config = dict(
    n_layer=8,
    n_experts=160,
    experts_per_token=6,
    d_expert=32,
    activation='swiglu',
    groups_per_token=1,
    lr_router=0.000557,
    optimizer='adam_atan2',
    beta1=0.9,
    beta2=0.95,
    batch_tokens=65536,
    seq_len=1024,
    steps=4398,
)
Below are experts of layer 3 (counted from 0) of a mixture-of-experts language model. Rows are named router (the router's row for the expert), down (a neuron's output weights, with its number) and show model dimensions 0-191. Each number is 128 + 32 x the weight over its row's rms, rounded and kept within 0 to 255. Numbers have three digits each.
After each expert's rows: "comes before" lists some tokens at least twice as common just after its tokens as in all text. This comes from a sample of Wikipedia text that the model never trained on. Tokens count by the router's weight.

# expert 133
router:180080103103155089174091077119147183146083172174100148093149140168146156135106128179124124147133105127140125088135123127128188150120150122137086079159108103090172129092150161090096096180125144197193151151157104127140109116128162084126129056086123146124077175152115065082082149071130141083147133103095124148130110126086097082159144064073156089144140154141102112138137161142074153104145093150168126152176133144104155179152202155089100141114085118139069108128169065132146127101111067110121137181231137108095194131104116149098122119107091121126129136138162097133095150136074122163
down0:139115115159117144072178114104100181163156079074113161157159158088145118098149110149126148123113108168109166136161081076091142142117124188134128133176165072109135147132054094144158112151149136053072128140098121127125105111110134116115168112154110142127142101112145132168166125150141160117145128109152083064198120141159060143142129142069149161178087152094154152092106110164098149084064130185148076109148130019079123073120167166148101118100138120148110106107077165186083104127132156117153131149106094167141106097159180166126202134135111092122068138147098122071131198136098128125
down1:143126123076195128147169049137162166147063125110105117138168145129157131111138133111169122071144056110060094222125145102149157140140188094140127169138186087189150134126128124187139199177166101125170126114137123105120038092162153152124148137125112141143089090158169163101135165101130140133133116119125143112191103153147113116159096152104094143140106092161191157179169124150129145126068109104131130171120134090094153141126189161131102123101152158222140146206149109135116134173069129145108133102110154144121115101159117146134167152153160107132124117102115047127149105160115144069
down2:187161149120096163177123112147139123087057106133112114117207176097103123101120123111158131092089120088155106100085175127146122166127127074153113145062099133138122192076153176158147087085043160129133158118146088130117086140122169112144149185165097152165229127095102134099172158137129143176110121166162088129139084129079129102167125121142152115125173173059096143086149167090109151053155085096166149114082092155156083130130102181093089085114160160099081107146092149139135127128132156135105164113106175175163164139111164112126119145129137151130150135144148099141061090133128130191
down3:198153102142118077149112113132143172091087179115164067130107153154131132136185134124057091159114102155167158140187086087140123067152143097102135080128083115105135129098111136138080104160108126100141120134148137151143094127102097159121160133061147079131097157116072180064120114110170074163102051125116114121117115128127187058094133093101069164146168188137180128121086147130070134100100167197178138132059100152159143092143159117162163096159134143147119148093146086095158158136154140124094130078124146138128099111106168129146086195105120162085141086136134091112072163153067133132
comes before: ".", "s", " of", "-", "}", " in"

# expert 34
router:151114101162123104148137118110211096137131140148088139075087103093133138164154071158080088112110137169104145141094177126087145184147070105132163117074174139136140108089153157106117180183181169141133119121137092100129098101154166102129132119165139117123109173123129092153043150176111156077109163103160142073085071171134124141085154122132138139092071166090054124075136132143173173155120169067145126135133128105102134149123165141088100130114155099082094159170111135070183117095184152087074189147148103118137112164173114171115143132126078195134114123134082121121135086170196139130
down0:110097142109146092071125080080122072171117161094110145188143119145131100089182067142167134180117102149080134094163169140140117145189136161093142160107116098143097117135124164093163125169156108036097127151128145124102155088123175120102084075118095168113102070125170099124112098139080143077132112122120121066180134143158125141070078103131081132166125155098140099067133109088097100061147125090180083164182098132133103090122152144090117056187123100168114168161183141125099104130126147121121158068100092164147126109131158056137088092098136185177137115129144126102149158146132165109
down1:147094138115183204106143111120099080117163122123163106119131161116085075076130170145142079107103144082122103093136095121141138174125100101126160095216201148137079123156194140144093148118152117058167049087125161058131162176142176136101093058126133123085151100120146150136084089102156193116166107115180179138132091092084150124134107131102130215172143116135114103171160166095155123199136089116152134127122119140156090117132172160109164169096129086180162105158069142153146102119131163104172127112106143175117144098128121080115119075151133142116101115092168108132127103118117111079
down2:154107144107163138157176110197215166144096118117103116116142151106095160102119125128125151095134128168106112145083167164160150155132193049102134192091171096123079153087153089148132157115140167139101152103089129139146128109142152122110150108129097141104123170199130133140157150110071129088111098142162111077108107120107170135137108170070092090078147159103060145119152095118097150079081097110109079084103096066159055149118128167137129147125092215115142155130064104094116134152122153143220136151084133128191080119114054127111161169102076146103097140120151117138110134141140147089
down3:145160086159108158103113093122094161110144132168174059130094171129152146112115091093159098131142119096181137153107153101130179119126166138156133082139084116116127153144077149053120171154100130147128168115146141126123132106114115084154111000082160166143117145164113134096102188132113103097229081125155130140117091118117242155107098176141097136138129101139098185089118126126084133106135171110118170169144122141145117058101101105141173117149169127109080177115105153157140133154150078127125136161124129140120136169139108116158123130041184130094118086157136149177129042137096120130
comes before: ",", "=", "–", " be", " August", " June"

# expert 111
router:153156107156065078145123089131153114164143117154118116100145147094153135090140189136095099152118125151112193148135125079115137117093137138067156094125188101144083155116157154125109107121193121113121128123133183125128067105105075062145101126139128115086108081092173131119111117122148104144120165121080097105088080121094093224135184132096103116123126144095079073059108110124174171117129154218154182120094097108133094170173139154098144118157136065125071101112155122127179121191125077108118114073176109132148154116125060130132169121160127091125086121069111120135188119133205148137
down3:158085155122162200099104094116133125127061116126151119132072165084135151154209130125139146143087147150140096107190117108104104104146191126144141125133156113125107144138113088189111131100185107118123097070134149173084055134104150131166157123086136116141147068175108197158127163186120146099137154051109152125137104079110105138126131117109069143116134174136090146097211126149128128153059142133135131100163157200165126070138149101128185111126155133078132122201174086139093157171118152148108121118075070143110151189097119144121132128094094132083166110170196116133087145156109154111
down4:134063138143143087176172128160113128103122188113151115114135170126105163109116102200119133136171143184157140082099159085079156107129142171138118109116156082162113160128128102187121084150115086159117098102119143139108184101145144089094166114093076129206088195180107126086128136169059089115151117162088136147045153164038142105122113168120118088094086165157102138108162096141154139156122121117121090131228135120089162156135183154067160086145147150104105149132109102152094109137118159079111137108103135122130118105170133187128100128112122096102124176130196085131149136080159093096
down5:107166115161114105113129159120131149127082114111125181174129161132126187113124141170141133143058162127179107116145169109120127158085187202133065068159163086120066127162133169149146149145156162113109117161162118162107089108174143122122145077127198145158104196132161160042098128114147164069101103088117137126230149118078100115110103118145108144158185118127163080161122090152099160162127131092107137126194099117104111124120195169134129123129135092087090171163148157146077170133134175127155095093157121057143148149092096116072166141143102088178112126087148095123130139127147180132
down6:128140107135177100076127126105129093078118137171059080152117104076154054083141124108154107133132124159181095136201148119137092114174095125121173143145147144091160177070173138085118103143133107140184129125092105068182135175127129133154070120116117138150125169135142137225081122124153094197119104113131138149113075098130117161130146075094136152174154177095122153126193112071129158139100135183077122142123123135127054091099103069153170071097107172120150157108149163083153144132109139075151186141131149145090135091091101122118101172095090146146096113155147133084067120091128162097
comes before: ",", " |", ".", "–", ")", "="

# expert 29
router:148117080174149131168116097109107153151146157158168117090111198167202109143119117155107100175186093153127162102117161141126130176173117151097127070111156139156150114109149164079087093109111104166090096124180129115128088139182126057113155139061113060131115111103115178068117101078146134109135107129183140085101147158139104083086094080142158090110115156112179114170148144162127082127095106175124117142203110121146137068106114118142118105150085112087111119153159097176149144097143149083094165148191152105145113175139074192145130102102103112125115074215126156107158152138120110198
down0:107120152118109153086122086074126111142164136119138166126109081195121109116152123128091152132138123125101186159115134106168108087153135171157113132093094190089126104121152117079123126141118086126102085152163107173158108103066094088115101125118051148114150134140234161143112116166130141081110132088167157140127154135174097120151147112109126011148184111040137065061137102153182114060132106084159078151189119128137102079099136124110146121152105111146134119104167150158100120124134150172126121061115126124120104117102123132112108113143085136097178156146154051110103110191072163093
down1:135075155118123126126166042120125147115132112151119139109135199060151113080128175090160124122080047110157102173144139143196144110123127124105117139136139124166142139114179119146101168156073126111115131177124108144155145123111133062140108110042116077120151117162181144122091163168192091151192179109113132113129096099130118126121109135117132211131142100149142126131127138181135200196143047105104155146146139127087105111110147116178077136104079152177138151141124172139031128139068142154154128159145130130139100151129155162155153131091177088077153163139098121046109136148091131117
down2:201158128131071143110070179124124091127122185156162152084093121161029120150138115082163107115116108150150112101138127098161119132124126079124127103093097086079144089081145139084066158128113151083088142084135128157091100124146093098100166132182132103092145125131063155113112196103172134087159145146126103063113175131111129127181131108125156137137142119082123133134116119071140117079133099150183085147133097144115097144126102134122168057131136169141067118094147094117082088074184142130138113093107154106097113172070162069140141124077086095164107209137066126070157097122157141138
down3:130091088086163119147086109142099146154105137110139127149119168146156104155164152099119176129160133161086132165153171198078143100161130118115132108116106124107156086123116142119109110140128038123101136082160156103124101144126056159191155128124105147173114103121120204136123125196129162170187046158151084155096119117100155143117096136117129159185109126114082174144173181066101064164145116108147147110157091127120103015099086155171157111120173110089091125174064101155112102154149123112096150145174140134169116116135153148171111136084132112143146103199079150145085115121157104186
comes before: " of", "\n", " in", " and", " to", " for"

# expert 73
router:151150115173106127056100126122058109128150093162165098147106166146174113119164151182165153194140135113127169140064112159075185127124105119119087143126157157130151124120125130112121133149088119182144103082206146070129153098154135091189099173097190143193114151143094137096131130143103159115203170097150126107108138152165081122173181089147145124138119105102101104161155190140130141115106117139171108123151130090108118079149105162076149102180164155156106133145097152077193141119141161073159131151140125124074097184087095132108125158125164081180146082143173109047126113084140104074
down0:126097115143111121068134102115147116158137121120103140148139150189119133156156092134117184123113168128099185125108198147162182153133109124086119115055154185067111173134073133160112138143066087154093108198100109102166092151105149150065089148115138075166116116173112132172112089172124120175147105115169188127083108133066082145133173124144133084175096109125161158151109127138142116134154175146080127119195132119189179122098088137149102096160107135143099161131148198207111174139142161176170179063124070152105126164114168161115133127117124092137158168115118113113161142071085118101
down1:137118128077118118107161112110105064137119078103108169111139168149141140147123084135105116096154103109130069143142072138139089156220181131163157123172122085234132096134164152127067186098119179065095136188172184137118114121106166105105139144174136166055108163098181133171151135157108142155100139149160148137093120144118102096112138119158159137108113157105131132149101172188081158128087099157137106157167144104164134165106144145169092179102095079178099183141121111140106124181103109145150126119212148153086116092140114099150158098188141101104121100107097069119115131159109194143
down2:161154105100104139082141142119140132197052145068095089162103101127112061093138170120198159138138103118156119170092182112147124130181132110104107139145152090126116172104142159084146162096158122074110117091095124170070104147188116151094136141169066103112119108120163125123157089165063177100160150123130089111057120137043137093177118075102111116166102143105074130073117141187150147079190160124192109119146090115129067141144095156118175085151139198103105108182134094142082140114137092124203094122100128111151130125115134134127127131090145139113155126175152105158118136149135173160
down3:167116093078189170087071137089159120098112134131100066155121125120156114190154102075162128190117140137158114160152083174176090146116153069105166102122095158111117174129140148147116180148129121097135093128160146144153052140081076159141154129146103137149112120161151193101112161143132127158106074167191095137104113101108144096110127138134104159156114177167131186169124143090113123070119129116146090179070161156108101074155123146125099148159162188058096160134117144146096094140173082114147087073074154179128146138137113215100166162090094176143150081151155111128079113099125125132
comes before: "-", "=", "\n", "|", "  ", "The"

# expert 44
router:142133049150137156114111130131125131146115125169118117142188090147142111114097045080210126158173121092146127138066169105093132108092029140110079110085153078143126085126126144106121167115109140134144165117189161185120146058135176144189123165153129088173079119060076129131136151142114099146116072133095171129097141125144128137123146113150123111105153051082107117104088116159092124141097159168196133100120100141134159088071157182117062129129136128125118142179183114118159187109132115135147162137167153084133177141157165143162130190131147101130151076135156067092087131124143147126
down0:082133108193129132121134086155108152095195179097153135129099173190117154101138124140141148129147130087157142140163117117081122134150115130082128129054167095113212160118115091186111182168157124115059148133153148053074107132098117149101080112052131110093095082104168105146140126109067086183164128089126169078122132154137098145151142121077127146107125195169165121132139173110140011154152152144163087129147121131114079102157120125137113115119079134195148114101166106149133068115127148140146067139136145130091159140132089153127142104057072140133152113172118130168167142113120146104
down1:106100124071104131165170138158109087091080117157112152146193061178166111137167111124132101097121093088094169141098150122160157130152160139131143135092178119201107123147098055164088164159166112116150163121097126101145111109123132133143113134116108098116089118136129134123100081137148112115155173101132156077137097090136089105155179124149180092160133166138135159158198116114123175138080126137128094171094111036095132127164186187132105140121065155231150100153113095125111164152144158102139117135154149125076120102137128135133126087125186152113097098045121079133062111194152122051
down2:121083136088106141142140156146160147176107087140128104105155145124131128092146107074157093147149110151160163167122145118097123158175122099147074129104095137075140080135119133138091139033137129121122138105162100191179106078083165134152175106121073154107150141163133133103197154114150095194110132106137088097110114181081171123092086170084117106113131154070108086164156171091080117069119121148186109085113109127133116134130107098189169158119161179061116102090128160143107107108096157135129131091103116098142122112113075110184131120052123132063099127218127116104168076183145080093
down3:098142132105172136096056156154159107088144117160169109141102177108133171153118135088109093154167111117082203167174083143144125116136145140123146122136087089153134127160129104155085104130133116089057173125126125136136117122171099160133186039084143144129138140135090202074182104124101140120147081113126155139142134138094159175104171143121113136120141089120084132105124160112072106126102119097105119143128191162245151051115153113146154150144104154097110150147041120078158113138120117101172135095141095174130134100099099098114152162144154090164118119155146203172076096096063133175
comes before: "-", "s", " of", " School", "born", "\""

# expert 109
router:137135163129095093108165094126124099107094067127108119125127151176121124124165129194092136191090141117126166104058119097150146123121127088143104113166106064126128188110106091121092133043145075154185135099096102098114065126166134095114181117145143128145124142129157145141106120093110126126147137139226094118087169157142094145141165153131164185117141186150156142090140069095192098087171169123118136095152131149116123097163120138107122140113113126163111117042131121067110117157178068109144166129123073146182082080094132141135173219205142129121135159122094141122094142097151083165
down0:134098095113126135132101091114028118140088140107056160143114118184164174108135157198143186191161082107110169110176136096065169091122104106062127095092127145117150113174100123149176158131104105168147124113111148144108107163134097146142108090117079119150103174095151132169158095153115107115112054077115147128130154128129125173123165121142100065163085175138128118143108088099155060119178136172156133135198065102129116059152119206096082077142105090185115144149160150166131156115100121126152132104112116134115112109167144127135076100171089168140130113188190120139107119145112101151
down1:128154172155132118176135107159120130153092101138098160115092135133103113094139074094105136132199116074067092135109123180165136166106129165151171093145168113184152122156167106159138203107137093142133110145140160051121137107135102123167089069102113078117137146132145094168104155152093165186100199133202181163097159136169133091123140142073053153155105114149099149133140152168071189112077137139125136133131092104139106091146156132146213147111122146148195165104103125183101133117124140171129144111089165147060157083141134079137160112138160105102089088149125116165064083158156111152
down2:177143149112109201183092121121150142124093168101120119113163137165189142073129141109137123118152155106160082124098181109060098174142059112099089171096202115132110150050137123140127129081128154106088130203108189143074102124133134167117145073079128104127096150142188160058173149141067114104086137168108121089127122150056161113089109151138107115116164128141116152080106129107125135106112164176160158093129096122102119110166151084161105120104127159110143110177092151160084132138168109116109133139123149115179084132118100104159158096164090148118166138162175087052117037120133128160
down3:079147077117160084156090110150120128045117156147132103122120168109176175123156065097095110182094201062124125143137099146111137134170188129164152143101081124089085138116105141104140143141177110144130166086142149129141123187147106109114081094088161155114085129131154156069135122133168139057148141094115067167080112107105196085117109126142124159150096140093126159137128080146162123124172117164163115179092082107174102061118097106132132134137182137085072184115104065148172129115126105138152123070173118126118155139106126134140170125149135124146121087200140130107087105197072180174
comes before: "=", "\n", "\n\n", "–", " =", "See"

# expert 26
router:084161084159132153166090110125154169167155126150145147123159147114137122103128126163154144113112111137118171103138128085126103112128179133100157138148155117128082161080198147147136122103153146155180145144188144118166110154129158060077137125070166112157141088099139079105115179141174135120141108196065146140129071159116124157111135160122162078094173151149113044115153145222104186111097172225177086119118088109089174183130122127131157163112157136122064101104163126120139146102171085165098106092158092120135129165106133107139198168129155136105072128065120159084102100107143107168
down0:152139152116129081088085083101132148118138154105132106106082154063092117077116102145101166123122108132169170121119099091126135113169139117100082107097097146056145140168145115113099179136122149154051108138142124068138122143181125155094123103032079163104134111127105123179103158058124178109144111144130176101108122117182076112095123107167099159130157142139121172075144116130177060100093097108107072133101107175090049080119120148161101083100113075128090085091108166114162089131097080168077103090109109201095094148136172110152141173116137099175085131170098117101145123093116143107
down1:087138077096169128102083137112160099178153151139126145131106090111092130167086057115143045105125174095144109145112117120167128106125127124172148126139137072160093103112117149117124162119135141093144150055102160075105092173080133152150106098133096093145132124113109178116166115239066167172103135134120146166147087150103154117089122139137129084158067121074071165106131125085136132144108172147155124130138207108083152120120134184119156152121126119121189145125181086140127114164139169166114097106118121161119120142161132157108054107169164180125097143119086205024095095139129143127
down2:140040090111158182129118128166157119121153110110113110152168127073109168156162111129188106115125064087071095120058140149137154104125131107099136111073127130168116106129109123114161154135138131131096153065132101151056137118097147129148170088156111116155194058111161083117189162112124112163152180159134159199050108114138151115122089099088168140157165154170095117159169150078099103091173122082158103042096109162116134105127053106129116153106118142122082143154117158120057110155095120172172151150159170115134176106133144102075171156120179109153116138160125099097106134133131102171
down3:096114088118095117106107066121170142125153059160172089148102178152171103104144171145141131165120155139098127122173053120124177138139122127182164159141089175171122106196118072207138093127146117174143112084128124140167163148150155114098102066158163104086150139162149190067164136172123175154139127085134099080075127098081154094114138156168132154087077140132118120046130136116106136186091127152136116171098085118136106063138120054134143128144137113155146151178166135117115136131133148158108191139169066143149108186130174162170062090107119144140121109130160128153126149180132095141
comes before: ",", " (", "\n\n", "'", " was", " The"

# expert 128
router:114148141157133159113170111152137165123136123163062134102177120125101133087160136106108121038126096161122171128101114177103156106127079109043111160087084124156136136068131130169148160144125084102146162152135126059147117126144111116124120159107109118110171114100084138123091178151081105116103060170148137131078011118083127096223120153136136089122105129093134156145080091163156135133136084099120139136116090135153114167193136112098140175082128153128135128061075136126107143128166077164091139130183163182146130127085109159123113166127153095138095085066090081075140117164081113143
down0:166107081169128103146125052125138158111153135139145125116115135166079150068085131115127206120118088158130149181149186128160143119120138153103139094164126073139114148116129149084086119131131177176043146191080111124159070132048128139111120163076130153140114094146156086113144096116170094144117174129165108111113105139082099149117166137094194111064185162105111115064144123141146120084150106126181161149218134202106158103093116191130098097100072100173096134101140091101104128132110177125128071112145153180112126074121137100078160130101117146153143103113115109164116171091117117095
down1:136174094091187138132117111147109142167171100125134081170178090119111158054118100125167093136137103074119159174095145135127160118185134135144121139131162069201076086150147130134156164140150135151135119110130115134161056109088158147114126146108143122146118142071140100082134143167114140143148153149182126116216065164049137055177168167104142089141117100150135170160121152113203152131095107100182137153085112072067094134181117125156133078112104161188158114166153089145118124117154115150177147198178097121120115175123118140108143072145147072112097079090108131144113121146143161111
down2:149065157132137161197151119126204163102146117054119140111164102140111081069108166169162113152131083126140054070151196119091125131115123132148079090170094140116167176091148143131099176089149195122128117068123104130172148095123126145148107126132180057128138118133122157110110100114083135144074106117085075145131144100121178132122087106063158105103119157162085109063189141091120114131091126089163117123087096173138129196150096126116100103167107127123064113149121080102118106138147149129158130125086125114095148136107054152132114136161143134139154104143086099078166026118102134115
down3:109150089114137109115135113119060156096143130131181065153167182130141115136164130074109143180185148097105121080106101119134142103118183137159149149097100133135153137120138116182150140112142070131197130124147157134111126091171032107062124047115096128086164129123151163116116167161077176136115099140156138075076083113095133175089183077104091135142083164088049157087143125133099135085058151128116145143140153151093113100192101119146184122107172166089126166136137127105144140097152156120109159151131078144125088178115123156165138100064170132119096103132113085118097069159082153103
comes before: " |", ")", "′", "°", "″", ";"

# expert 61
router:126161125112079172190128146094149157173108137124146141114165124142155151150117080212107146182214181107105115068075140127150063155152117148154132139121111150158134103106085133162126088171100117173120103170154183114201109097101127105122120116126201174126136167129137098055112163101168154203115089085086184096082075164113140101155135120108129196096177133125155099189076167123175167108134117173168126120136128133181142158144082124149092121140175103113087127166107166158161114129138160135109162095118117129141132164052103151146118173096110125152158135143137163125131144102110115193
down23:119128103125129098137102159115133140107121168150141081059101046146167105117111131111136172153151114145095165101160103056104128135071127149095113124100075055118085136173159197104132112100151106139118112209049180160173083123085098134077125089119172145127142129095190184120133101151104104117156136136167095106075118086131100101152170112169206089172100115106116093127172083130117103117123192130153154140108092125112131097082098122030089157134118136098092116083086161070104112153108125093063141093161169110157173106125116144152105129091119139177132136116143096085152128139143125133
down24:080140133118160125088133162139123163184146165086086133144063127137083054163165068119172159125117156165115084148171109098168120128142119071137108140126141142141129159122070078149080147082155146120099115074118131172111128162120109123116107105168094171151119166147106174126192131094149127116115128146137087128134127106116122118106167144116136122156093128087067146109138154080199118150093114066124173120097135092135087172149137112146151085052060089193139139138179132039110099142150112150152152146152182164128160119139088138180190150183118157107065132052150106181132113128126191141
down25:125094133161150122124122167108101141140157139132132154093104102086115154151138154062091102165136105121119176185118136130153109143148097119155152087168131162136102075116124139119067146124168075116134101135144222070108141109152122116129107166114074176121084231079156085176061094029125104128183090117199133127109119128187096085141117080112108109136147173140112116084152077113105096175170106103156121116110094072120080122165131138164169123133165161144174185131063135143127094108115160110178107148114134146108187074109121141107100127116131069147118074127115163127075092118147103104
down26:083189154098169129123098154154126159110128132096159174139096127142190080146147138118099192142153109168087182137094100129156139068196096061112159105151122072095129158082164068143134142141083109135138128139133152118111143127124157154123193095158110135158172175120118061104144175161058116139185117223140123187138106189114158122113161092107088087142165081111151081106125191117146093138106139114133115100144163120140100138071199134162125131136088104114133116136096112154146126166192186142111094115109131098156111198075121080116147144100092135136176123145126158081117151076098114155
comes before: " |", ")", "{", "_", "%", "u"

# expert 3
router:124151092130101143176153094174144125155103186123116107091162073111156072147164107164087135098090118077150092129126156134141169150113123124181130108105130130194129151090159127073128154132135127166125083129110103124072119088169064123140132097085094082101132132067149187157091154137139117103110147085097097056107100100136056093134116128125173087136088132082053118150116108131226220098150159150125165135134089139114121122105188099146087153134084096093124192139177109073140117116135120126100148133160140098194098091115071163159145141175145137139116092087142147122147093162176115172
down0:129126150108086098115129108138162104123127134138161084145135213191089128084160146193169130085105122132089141189140135111194119127114114118092138176154078050094125174097121143138130148162134211117073128108139143148092120106142138168047148117088085112110081080159157130151099120155093122155078134107112102133175174120192151126175128141111174105067215097126163135130141137140114137179123124168154110180138139146095160109186090131110098111148149134148100164098161140126149152122091132095056061091171085136144108115151205130153188140150109147140130160091091082156117160101113149113
down1:106160116118170182114143050097106099152086156117132134154105101103133202139175129136086099124085128148133149166142152173143149075157151069092115105147147124174141161124120094114122116129191136125037124097108128101122068134146194124123150094134123075181160108095130106132090196184152163190144173116167110110167179165125121101097160133150130177146121054206143152110228119159160119110151137074163080136095165088112079092142103140076080130147129129147169099183148150109108131101134128145152128114193146115129143148143108114128126139129130084144106089078122138174138069121145124179
down2:114093141093145112110176147102152119163095110165163072069137131103098086116098193138123138110148122151154100107112177138091178127168108119131115129153135152156051184135130079157114184120125166104096098174116174123087106105129155140108193142173105168147146147138092133048125127124074142122068158138115135107138124066066162090146120114111143067108166150135096107088154083196123176103160121115150067113100122053140092119103146204165120161095123183167143146184119134140086121137113155079138138122065089125110088140057152085161120166081131173137110169141113114094086092164107162122
down3:125103080129164120124164111113100148131150140183125130090088056164183155118189097102132083110152166144120165170132157106131113134165140157135159144160158132128141182068189072182154162164141056175127144131082117119126090139098109081100109081179123133095093093132149186119083176143136151087137110165091125093063087125103146155098081096095156181162063136161147121110102158123107172070123156183085151172098130138174139076130095086120112150151156145094094151156139049087083150133085131133134136144123126137103076120049156159130142142115130109156128111151170092180104090154084135152
comes before: ",", "|", "–", "  ", "°", " Party"

# expert 72
router:137182124173102059107141104112140108113109107161097117101179109113129124155214064111157099132143147183135113144082107126086198115074126086122117114130128133149104110108198138076117147180192102111202125133175127110073108082112107146114076162138185110146158107097095128103088098137180154150097184113124183129091127106090099116184158150146147065116085123132159077131195119173161226139152071139154127114133080083131101158146095156067114173132165146102086124154109165151105087137103115140117112141147111148183174114122111151114121137131097122094097165149162154154093108097148136086
down0:141115110112180107103092073125172163185206150081178169145091175143096104103159139148190130152098108160155146149123175125118095135118107197089112121114109107136146089149089059152123143095183152145066134156135110095143080137134179208096112102130135143121115135091159100198163094150087085137109115103149165107092164158160140130110155169065127147076140174106185170152104110122134088090111115128184202121170112098142082092195142121115083078140120186131109106126160124175062154113157158141119138107146190158132133114095170123100092134114105130131124148160159114167157130093113182115
down1:138118118143118178109128096157075193152102094142101174117168130154130158134122173166095143085157007107103158126089103136132138106117122122119119101120155101206176113103090132158099125115080049088157151127174124120131102121141110140118099069109072130135125138079122121087125125215096123239083159117120096109109112110057159092119100124133130177144090132096111120118165112091148131213074082113124148126114121115145136102133146063164116104056063160114148133161101163079115166168107154172125104111170120151103109116155153072194133120142128155126116110152127151108161093118134124120
down2:138114121105123135135142092162131142155155114166084152110143224132138066086128140074130129143097166125104074179159137147106143147146183086077093130124069131111113083102148143161126120116081138155199179132119131112175181129135179220132103059204116123163150088167138106089181169128143115087108146121167139127061117096121137107139145118139112166197143092187166129117126113135120089084154142154176082108135120143131057186147113128133113108099157133117078077125188146169115150122129189077179150182119134119100109161117144120180140171157065109140167125108140114109179121135138127162
down3:138110081102124163158155106074092183052146092149113081169085126148187086107130108052116119174155117138077139103112044149150145135131171112142183108136041175110146101080161124125105114097092108149133132097120074132158102129106052149173128085103112148117142099135129164083167172176100131090138121119119118141059116120134106162123150141102150165101132162156155160107114163120070103116122130165150102066130069210106108094173072154111116126139158139087108142134130149118159051088140215091101134134162090152138150103115160185172134143134118171110135109116101137144121126172130173131
comes before: "\n", ",", " 1", " 0", " and", ")"

# expert 43
router:149153135152099118142118088139127055139069126162064178109124107108145140132159019137118104134140106114161086026085117149100108149115120150087131130156113166179160132162161181158120143053150087136127111160173132105138139096147126059143149137139161160116182130113158134181110180126151087089153085168136108111126154131074117160117203110085204098137159134054154140140142157077146144142167142168139128119186094114122139131103119144113095133108103193160055140126105101155143157135170106079113133111148157063154095118158109146116093157178141139113084103150104167111106061141116108117
down0:115120180129091102136164045137114105112114128170147143128124099166117128097114093122108150171094125195102145197122105119190151147141108121106098099188112080112144127167113156088111150166153108120064110178151111176127115100099180125135103105076091119088165140164115178171160174132096163116152147143208085091169186185167071094135129107164114109150099095142140094092075167144101123171157112155091128100115060079105138169065105135117040128177094112178098094117111150106118174125139180094152122115120106145146124111146136143145103152107152095093193133148144072097166165136080106100
down1:149162141117119134105089109095083147140115143122088141101151174209137177117190061175132103128143116068141206127127161120205173118144095100155130093073127140178034104123199065167146126099117130167118118121143143082117117100088145124094094099106118071134087119147173124146135115149215093150108161152160157086137157111092105086123126111154082148158159094047167101135103118146128106169125144144108052160128134094105096104177148166138133096133123092128115113142118090164127136169112155132112110119128148132108088135167201172097116105106146113093124069120064181176152123111118148140
down2:154044164201104094154121100103109118142075135154038083142166092113120076126174169115127085093081115110086089143114100153088139134065157147077147173131097118117065133142153086145142101111178158099111144070118140171107117090125178104122140116235141165101125136139145129161094176140102123165149159112159102148100102094055142144112110155115114134121113101117174127149111126141057132087148123120188156115118118169085095169131106136166069126088173157189094124148110174097080152157135162169181095161116146155129121156035135157146140144083130152134174154128122123105152151123137146123
down3:155101109080149086138092111093097071119121114096063089131156154076109087117153130083146167128122114090145129166150111147161088139114159089117173146110131148098139093068063083112133148132100119161125104118144087078032082165162120096097129102140118123115128146092111120109117079168154140109168161121121080110115122154166169161117118146136112070153093159125126133090067156163093088118108145094132185102142066145154064072127060097115170116136166151077149167183117148143143099161173141082111157123178102179094125098152197090126074152135133137156125114173193170147104147177082101179
comes before: "|", "-", "=", "The", "0", "5"

# expert 120
router:121074106124062169163179102149121127129123127071109160110170140120177148167183086140169124197157139153123186109098113090126152197176159179116063072111100110147099080141148080146156131131116125122100102157129125079108153084139071085121128104072124160182101162158090146162115166115196151189166135172125108128091152148119202150218131128125125114168179116128094153160144117115149142169092168163112132134141080130131108112149132059153140171170113168145112149094090156089110096137134065101128125122152137130156138129113121198089106158137110108157066177166093110149130142169152110094
down24:102117090159157128124108122125094110124122106096083106106090137162125085124102108154158144191051178075152068210110097136180158159141166106189151092145095148123094123119086111087134130069122098178097134077150154134058130162117098051153086132162116120107135154142110055133189106125067173081140162132110107145115081137158115145127153129098141139118141137161144148119131076136122132156132131131137162096100189081174172121115166117141161167067135084177181093191149120084161166175106112113147144145112130104126092111125134132129101147106109182146085154118149147030091164123178094143
down25:085126104097132077138161129143110137112139217122173135101172074081160166088183158076100172221216153115132101089173109126099127111167121133135110115125155098088105138151165178095167107162120189147181110114143118118110138109071120191059131147106108096135111171096155128154118133129181101129107136097135152124140151147121073167126129146113152136137081143100115080133138096063187103073143142110139161075104144107071132135079129125147077159126119147091131141189147133163099163127088091135174105133127170096119155080157102115097129148069130076128145144065118150094102061171157151137
down26:122099103034112129040107138168113112164148116132114137103152125173159088112164119128135139126096152148156085165148126098119127113078072120127143074147143119102134129181153069096103186143138116133042206147138187144141168149116148128156122148129130093140123125087146126164130115100087154130135093218115095182137146122130124126146120163176201108135146128106127132108148176091154110140121141117107139070104128157151124195117123053110132099139173085180119141082077148145098143165151156103085152134069069134220073127137155034144141158133161177135145084114141120127125137112158172139
down27:161087123142087161101108154167169082120143150128113135063105150106066152086142122141100119057126109165145106202099146123155094142168129166138127130123106153137134089133137190108139159118060144098130128099103145119121085112078116146082139043118085137132130164137119136144177106061097090076134140133164162132024165169075110178120117157147115128127142133121113185110142127185175106090155111085129141136152135206135099083124143182165090134178146123146127147113119152131173172076159107141133084115037104131146126089158169139141174087135077099075150106170123181155125131185132154127
comes before: " the", " |", "%", "″", "°", " km"